Experts of a small language model.
Size: 20 layers, width 256, vocabulary 8192, 42.5M parameters.
Experts: 48 experts in each of 20 layers, 64 squared ReLU neurons an expert, a sigmoid router, a shared expert of 128 neurons.
Training: 297M tokens, 9052 steps.
Below are experts of layer 12 (counted from 0) of a mixture-of-experts language model. Rows are named down (a neuron's output weights, with its number) and show model dimensions 0-127. Each number is 200 + 20 x the weight over its row's rms, rounded and kept within 0 to 999.
Before each expert's rows: "comes before" lists some tokens at least twice as common just after its tokens as in all text. This comes from a sample of Wikipedia text that the model never trained on. Tokens count by the router's weight.

# expert 1
comes before: " was", " |", " is", " of", " \"", " ("
down1,205,207,217,196,189,185,206,193,186,185,197,190,207,173,227,220,208,212,190,215,180,222,206,206,226,189,182,197,219,193,188,199,175,180,193,220,209,182,208,214,181,207,227,224,181,201,216,211,209,185,190,199,197,227,172,164,195,222,184,195,202,228,174,224,182,214,207,163,187,206,193,183,174,197,204,209,203,201,190,183,214,213,171,190,182,207,211,199,188,195,204,187,183,195,175,221,214,200,193,203,224,241,206,193,188,176,235,206,205,203,195,237,166,210,181,190,187,200,233,227,204,211,195,214,210,251,195,195

# expert 32
comes before: " |", ")", ",", "–", ".", "0"
down0,206,198,219,204,191,179,174,226,183,218,182,206,209,190,219,179,211,187,192,235,193,184,225,209,188,203,207,205,194,223,209,210,242,184,197,250,194,166,162,171,225,173,187,176,215,222,202,192,198,189,179,203,208,196,146,208,163,215,177,175,182,195,191,175,205,211,228,212,202,198,239,222,192,228,205,191,191,210,177,219,210,199,207,230,216,178,202,164,192,215,243,224,190,208,210,180,220,255,212,201,233,213,196,201,169,184,185,220,225,214,220,197,179,197,220,208,231,206,191,159,163,206,193,168,192,197,197,198

# expert 34
comes before: " |", "%", ")", ":", ";", " ("
down0,208,180,202,213,176,169,205,206,215,231,209,229,224,204,202,217,228,204,214,215,185,239,191,159,191,181,190,205,195,181,226,180,200,213,205,187,244,220,180,181,236,198,191,220,205,199,209,224,197,208,196,195,214,188,216,205,194,181,227,209,179,195,197,203,189,199,193,230,192,183,204,151,212,221,208,216,201,180,179,186,200,226,204,173,215,164,195,183,203,190,229,188,222,192,212,185,224,191,220,179,203,203,184,210,202,199,164,192,200,213,178,172,237,188,225,193,176,192,182,195,207,196,187,184,212,206,204,223

# expert 47
comes before: "0", "9", "8", "7", "1", "-"
down0,215,205,182,207,219,204,189,231,203,162,200,206,197,233,229,227,183,235,212,241,185,210,186,208,164,189,224,200,207,196,200,200,186,211,203,182,220,186,176,223,214,187,191,210,225,176,215,212,226,229,219,190,218,176,169,188,208,210,210,222,187,184,177,228,202,206,191,207,178,179,184,183,180,240,171,197,184,196,187,210,198,205,210,180,194,159,193,208,175,194,187,163,219,176,211,210,200,205,203,223,184,189,184,172,220,180,205,217,172,234,208,161,197,179,197,181,185,209,159,198,185,172,184,191,169,217,222,208

# expert 22
comes before: " the", " a", " his", " their", " its", " an"
down1,207,238,187,209,204,212,226,180,189,213,183,164,170,209,193,216,200,208,198,194,176,198,172,198,209,240,187,211,188,180,193,188,225,183,207,217,137,198,170,232,204,204,159,206,186,210,171,180,200,258,194,210,223,211,224,210,190,187,203,207,196,215,179,224,205,202,189,249,216,190,204,209,215,227,190,217,205,221,196,247,192,188,188,198,232,190,215,166,202,204,191,212,185,197,180,182,240,210,183,235,202,220,179,174,197,195,198,176,175,199,194,183,168,232,229,200,188,197,161,183,186,198,200,185,212,201,225,200